config.toml
num_hidden_layers = 13
lr_mult_o = 3.0
lr_mult_up = 1.0
schedule = "wsd"
max_seq_len = 1024
Below are experts of layer 8 (counted from 0) of a mixture-of-experts language model. Rows are named router (the router's row for the expert), up (a neuron's input weights, with its number), down (a neuron's output weights, with its number) and show model dimensions 0-255. Each number is 128 + 32 x the weight over its row's rms, rounded and kept within 0 to 255. Numbers have three digits each.
Before each expert's rows: "raises" lists some tokens whose logits its average output raises strongly, later layers aside; "gets" lists some tokens that make up at least twice as much of what it gets as of all text. This comes from a sample of Wikipedia text that the model never trained on. Tokens count by the router's weight.

# expert 36
raises: " the", " B", " and", " D", ","
gets: " by", ":", ")", ";", "=", " –"
router:089136101139103151164080109102153149166082139095135180111138121105053165147155147131129138126148157199163111135139074173150128102187052136081148146137158130092113115076130147139122062073158115074113172137127095119127167112129137165124147153091085108085136168079152123115147147094103145148166138117180126122118109128209123094164144052121067067092111120184178126067096136178109140079117157119110144203118113136155176155115154126109130107047117129087098151097118097099134175163086069108152106141095111090177173108099135109051099090158117153128161123077098163158160183166124112065120117130130093133141169116143093162098158092126108153144082110102111100160110094107168115107154165129157187124055118149124117169144159131157139096089148124162097159214168093115120169137130101
up0:177174154119137087114093188158133132127110181124186084158140135127091084207079121153178079156160128145132140128100116096153139108152140165116118133159127134148120155099125145113148150048111129098181173133102095123098135138143131099090122165091133138209135164121105099146122171143131128120129195140105066127185097120178102137127090130124114122126125155145103074123181147118073154106086107141107121168139078178131211130095119144135113149070127169125077157176091093143166131071130129064163146166121163132130128107091155146133117140130110153161080093133139184057181086151122133162176103126172124099080127138106105134097136162115109092173119119180073122111173156040107074053129146135118127128143142102095128115109123055123109132166114154146142098209195119052062175100157129
down0:164138089163135166128137162114153087103072165154103163093121150143153150080096116115145138126120094124139180181105163077136102075084155128133111153119111095085112100134114117160088124183113113110169147140098143191075105099150139137131123157148108110078092142118096159170163109065193074160145158103097146112164140100066109148117130114109153122145050101129086195077193068100105141122077149106154121152156146174176129095134064102142120072080105135149104053095084125096135134124155102089191073147141136163120118199121124105104101141119141130130069105084133103116123097105147132150177137165141037165096093081126124052163114141102170147104213102065135130107127113136130143109124140119174078074131068147149152094149126187130119109105105141111073182137141146177148092147133090

# expert 46
raises: "-", "\n", "===", "==", "In", "The"
gets: "\n", " (", " \"", ".", "==", " =="
router:163147138104138124164062140142158100095106099102083183088121090155098127108158120101128139127120199155128067161157114106169096113169083116169186116085145137085133140110151107099111091135173092130092139095093114116090090152116103162156137103133161164191108122189155123169167161184197139119129155138116174191129144125112131099102168111083183168095100152157086120084138159082134075101113139152101112059089167102150149111088143122166110160166124076094083115165094142192070132138119146136089151158126140123166081140102083078110123155094142157179159127137144158098150090113129165167141101103098101119043136111134119126066071126142115098093149127148101147069176065161172103077196130087154108147179174169130164133107147150179125140147155083054114115168159122104134087091092116
up0:056110134116129070154195174126057113107161083132141133123100100142121165157124108152100128106148084145111124157111126168093092153160101167122103121179178147156159128107126139160168140108109100180164139080116145107111127172184178104110135144156158122189087082152137134115065168058163104119079141133096177093086177128148129145117122116087137079145184119116089132177126139156130131105120123101116148142139157143187089130118105127168102133057091111074121083134146101173127088136119031151097203118121142163097107131192105132193121154118128192113143128154125134088043122148169143102041105145171157156109109165116151119148112130152167135177137083159114073070161213138074146127102206154110132124140099146172179147114138127137147095112181160133093109134144161122139117169108163
down0:086165168115063145149065126113101101169150104051131115138137133153145142166127059118148108154104114131123177126135139210161093162049069132124090140168149155126130129090124057102154162183137121134128135127123106126135161163167115152159126131119139059166072094114124105104125125108178164181157130135157139114153093090106137134120133157099186152096107122125151140086085137107103116138162118112117167110126089166029087047115156116140147156086117112114104143114146088127121165148122088134133185093094162186144146103075112146175128086122108103131198141135157164197150198116122104074151139110169129157111056119074190115114058149164167177120143142115107176087175133153102117149080114087104178127117105104141092113068154098101178153187142142099135132188139126138114150103172172

# expert 14
raises: " the", " a", " his", " her", " an"
gets: " of", " for", " to", " with", " from", " on"
router:060134130096154144145128157123121161109114127102084195160154142134122097136124156121125130128148118104094088207187129164171086164178165102091167077108127176157103154205067178068091101182074161145141146083157139141117171144158137115129057094171106108131165154124144128127177104167139118130111145121154107141143131118150071159155183161140137170097111133098183076154086143135134142105142143130053130152171113122111152131148111106118073149128153118109167166115083178061117053090177200117120089113121115201109153139160139140071149085176105121127107113138144138122138173178127109083126094147127164188177140103163100126124137164149059162152104154141089121127128196086152135048169117126110113118147174094183170118121107104153078086107102106173087152179147141105099122104152127
up1:152172102130187134145122108137112103116134130067084104172164197124132138132196132102114161114124120117106126173104138122073072110130140051177175119142139142134161122154156134082186113119147154124148112063152232174101089148138161122112095156109112134127115126160151117170125143127153122123152076141099119064148145085114102129161159119153082127147130124133076114129170118104151156174149134122133143096112137111136158105145105122126151122106122206144152132197123152166106179135130103119066123109156145159168093138175126136122070143120155133145070113154115098100114110144161119099126141182068124120155171149134144149146063107067180102136061100154095147167119159178149134070102131200128069177111095153050049143098159155189168075096178160154126061110179147059111110107129076
down1:096163122119098084154130122159181119100098133106162125114120219135146151108103135155116145107109137156114104121081152151088132050099143127114136152124105138096173136108143115131123109055125072063157099099156079106142137129183133110159120131110167128111135073105025160128107120131147144104131120135148165086129143078149098199153042155097133153075148093081191136089140094125095084126131130123044180095206132149140130081104140167118152146110185126090155113152152055157093090123117091105148103097141126166140105073171163129147110113101124172087138125138111069170164148117154086138160139142126150105111137199130101026111169139105106098136101179148149126172180118128136132154148135142185142126112132111082103208078168134133076211139121132103093118170125115132135141169094139

# expert 7
raises: " the", " a", " an"
gets: " and", ",", " or", ";", "/", " &"
router:168108168124134187108151123105114112157102175132143119146135182157053119155090096089117177125104136100184158147127134171146164204068101061095140158129109125167123112163109143118112154080142062085102129091170104127144052175111149095123133126116135133160150139121168097135150109197162140154129188129156181135164147181109116186176069127068113141168108177149155087090133153122106124178129150195113091145083098093103128147115135144161127067085137106095134180078093174160128052129143119100089101149154132123134083126174062163128133192147066139129172094155140127129074092135146177134120128109141113050102094157110094096145139084138123095154161089151085104116135068093134134145130178067131100095149098099125150100148122116109042107098133113161131115143178147141137149084102090
up1:138113116026057171133105127162141136142152130112146161132074091150160150188179080112191091103102125178124162111180115144139113137116097126126116108155112120159119166102126175192144123115154097123112110147139148137141115112150094168209120133183181087072187145090124141133122099139150108198096094119124094136194118108175130118120162124183166154165141157148206123097098130185123147119120107090184166150122097158149120145131159133116154132170091087073182088137143129158084132167138155135155106150148169106104142143118158122183134152136168103098173126166135066131172091133121109159154180154146129138101135095062081043201156120097127103138081131103153139112101157137124133173148111178194103080080076115115104178110177162122191108093162101195150122107111111137116107136147180
down1:155174148096146119128154075077148129187122131131115115142109108147132103123138111080128158142167098127119105121087137135095078196103153148153137133093072100133174155127163146097115101165096099131180140173103086101102055164093151158089147148099155230112089119063177150119146132130109085115082146166117125138168153168064146075161129167136146166171127149127133138090135140149186150182107140171095063169218148104140194167146128120131139092170166079111128048160076130146140165150147106127076124169157088117151124160046124197172125142133104127142097091111171150057157090114128180143156113123114071109125165098121073131173109085180116122163095100113137110121123167173155128102075089159132082109123172160108100125133131155094166108105114118105147088094110096089114122098153168

# expert 29
raises: ",", ".", " (", " to", ";", " from"
gets: " |", ".", ")", ",", ":", "ed"
router:150184120121186055149148126093089132170081118177131138159111169163067077100178174109148147067131110142150141145099098176132139190141120177128117153167064107133155167093150105104073093088094141097122155149179150086105145160107110077135134112164126059094121132101114107072139153130092172154159144125154124107147206177147146153145126126144140115071078088144114162123128142136148162160071096121109122108163105097115167131115135135156154062142135168129162143123112174084174155200107138090147036118117099083118157082152190175137201136075186105145189129115155133198095119062112106106126148104181164166118159108098082140140169136155140160083141139113150131194086137159075122122128141115133153121134105162164119114148117151163154093124138107153199093083122146126157154149098097
up0:125131158163129104119150074121122154081126092153183159107100113151147139161124146152123150146149158127130132140161131176069146131085128119101106146098120117129163108094110112074110086172114110110127086084137086161158140132137159063154213208123129146133144107163074141099097092136089051136095091057127155088128137107084096086165145174130126136126162112138148142151103191132099118037080145040103158081144156132081154095169151083051177153105149093094199155152126155118112145171101069160101173164189091144130135105111091130182140139140125132125099141083159104077112073154112117111101155122127134095138118121201124135145164102073183100123107147156144172153092120142127112134158083189154082152106123117104101140138134126105148099131069085151128061122117097123064146085062161
down0:170115142070139096126123080084095092083123106110153133160148146097155134149149105141040136196117131095138098097127122174094100158135149167135147156153144082137117114115162049096131065097124157115124177143108193078143081151097142135123073124142136128153137110118190086091098139115145143148116086067104176085105167119109108147224144110147113125073143169160115123156099135144059080161135099114176190128122093123084096123148117150134116122102183132116148139140158140079121128118122092102155131154122116154115093127135114127137083084158194171151108147101137094027117095119097213185175126151112108129086132114094101152080191136122104057180152182158144134116151146203151114069083122182158145115168120165128136133149123156102133089136168139168142106141113116074144184159185107

# expert 44
raises: " the", " a", " C", " c", " G", " and"
gets: " in", ",", " on", " In", " at", "In"
router:156053116069122120156155135155095165102131185101130183140180136128146089122072106131134078139157113166113161190161085132137166140102136111192077131134066165115110108148062159093141115111142096142148178104202173056186169081146101186116104146147093112130137125086151091099117161169095143131187139131109079138149135136133092123137123190162091111141154097159134133103151167042148136143126158133101158143099095130065087105083150101131155168167102131179120175107122150122109129185120153107100117142061155155089133150124045084133099107125153107097169172126115122128109094141121157077137092115160152162129124104056110119148154185131147151160114093172109105135079160124153173082128131113120183058057158095127164148178144118171143139098089204120139132174166114132139121109130177
up1:112117162127071119080104105099105156156128116141097052153126138111164176147110112080222195101165171119109091102136113120167177105123081127160140109188173082100047130155115100126190176096147157093124188149137162109141136121119061123086140104091160114155161053133111133131135128095146155096090103147139110154156153096103132160151155116151092142141113129144160119114101099156115141155144128125078160165124127126161096177099108117119108165088131131140184073113175115193132101149115108107121166129125155088114097131192142133166083122110103136130190111177105146148122045153099091160159115186149187153129135100152122108167101059168163107073191133149161105100145122118101126216110112179152137105106117079072137094108107160078131156085099095115128175098084179108150134101181070
down1:110096121152131124138162119139097151184091114136118137125123181128084141076046092085162153104132121123118114104098166133119117131120150111077141188066113151116139051182112128098128082115149110151099116081109135150173165136139146107145051093135120139121128148115089062149151137124114130164156080137095098098078178169041129175097120133095183176106178152161138160144116122123130123075104116120162089149166104122104117099156124149107095156100178066119231092060126131137127083086144141146121134153054112150122106101125183099177161169130166104160043170110160115142138141105132123121113197179088183088146124142110128135100093056115118145161119117150075124158152080111131168159136203124117090124177124142145179191122188134147121067141123141184090092151146145111143126137167128

# expert 30
raises: " the", " A", " a", " V", " N", " The"
gets: ",", " |", " in", " with", ":", ";"
router:116182052126195066128146095078089102154085120148139154119122078180089080108165155106081140071156150143125161109133119167148130182136130175120112105163089114132143143070140104120151113100137190096112167109157112110116115187099091109160138122166137042105146084142141106048164130117103133166179137084155122070148147206158148096123072191143112084092103091175143116155137138170153177185089103184090090151191138118147148084162093105134101095155138132116141172127076177062134118148127130090120099129097096085092142091130158130139185106083195099137147122129173090169080163049112143093093124157153132178133112164116075160100125138140136146115095147124089161160113133136124159134136148097137199126136134112152128071108091133116175105123162176150170107104118120147164146166134110
up1:137092096120161189150128081152114143138155110073126129159136143147104086104058127160113173074134182178090106081115144121070134151071137147160135082121113171131141092097161204168185086114123125145119126158149050162168146105115114194121093182185115140058098115073120108140137135137148146144155109182170133156114128059138144140135092157113121118109178134114109154159126193164182156114136152046117167103142153154123126103082125135141129163099110146142106126133101087218080174044168166144106143152114104118117118147133106065143103136150073138146143136175104152135125116084182176183138112155119128141090120104105100145170123153117136122093121109099047078100118180154140193116179079146137138179116110131160145097195103127127106157118139152127109121169121137137067116136149212
down1:155125149110124088154129130116140118170052188118150179113133087124159156113101041067107097065141102069154163131138100139175144163089112126116093091119079100103100084107110174137134156122135112124128145136132092083075115111142044127129185098079137114110132125199132075078123140189153183131111103103130178154177115097155092132138103108150122100147136099093085106109136165107148084166138110119116123132123137104116131133106095128098112115135119133138112192144114182114108133153083117058123127149144173060140157129167153157150141161161156113186129199104091100149122143118106124065112142152136172135117123161162121076107088097079206161100090177133159099088086071132168150099133187127147140117158070166185122098074145082101128169176162178174124122154161099105028144114128111

# expert 26
raises: "\n", ".", " ", " a", "-", ","
gets: " |", ";", "|", " /", "\n ", " —;"
router:103133176176110104143142070143154115173117144090107175086038106134141100121175107136134152147155111155139145094141083145133093184176117131073078183131130103115125110147064037110110113117106173129156125135134134128071077156123130202162144110089106181135160111096061103131151140074106113176121155108151165079179132146133155164130171114061108126098133083149061183087139120157130152137126099153098114166202100115145099094191136135120140110146129168105124193157087152078191150128078082114130119162104141098071159100126135162130095137145114101125161082121139142136097121059154130100109095098154126160144107152101118086068155090104201182126098088075114098127157165136067134122160168121096145089196079132125065091141155135081143133143111129147145079104132117148123119173162112
up0:130091137139161098176134118166141099067127096098191140088119139116120156106153152078065172154133164126131104103119179054126121152121133144086178194128180143072059143155174179125123086086109056089179136153094100112139125101130132109157138160087134176071091132130168093211138162124164120117100146126090126126110148101131127165108115159136188145137139164148145073073136155133154153141116135105102105149126088157149063135114215181122081123097113181138170120173124105148145178097144147196113121157163117144154101148077141102162126072123120147136088135051092110134145143105114176160161092127092092050182102113179156109085153105156105104090078091102079113094140090144078096149143160129078109111090128139075112093193146143101120124098124128119086146135168077162101107112128142
down0:120154142070116100077177106120169080176133123163117156095083123163146099156075172153099122144102115158124125132123183109107136078176110097121133145152147165146157169177158049127059130144162107170113118117066134150124051116145108149106128157106103131122134114130138075143115130152066098167163141042157168167137099094086139192111088103131149111111103128086125082105098105147118139096159127180166059107157135137148097141100087150111138143150167189106170039165150065085115171159110125147119145116151136147125150106148141114120105141088133092153153144144124129128157183119172145118182109173141178092072113145138161117151113112159167067132114144138212132069045158109159152182168067083133152126107145149127142141157083095115178095114057153065112140135141163182130120141088107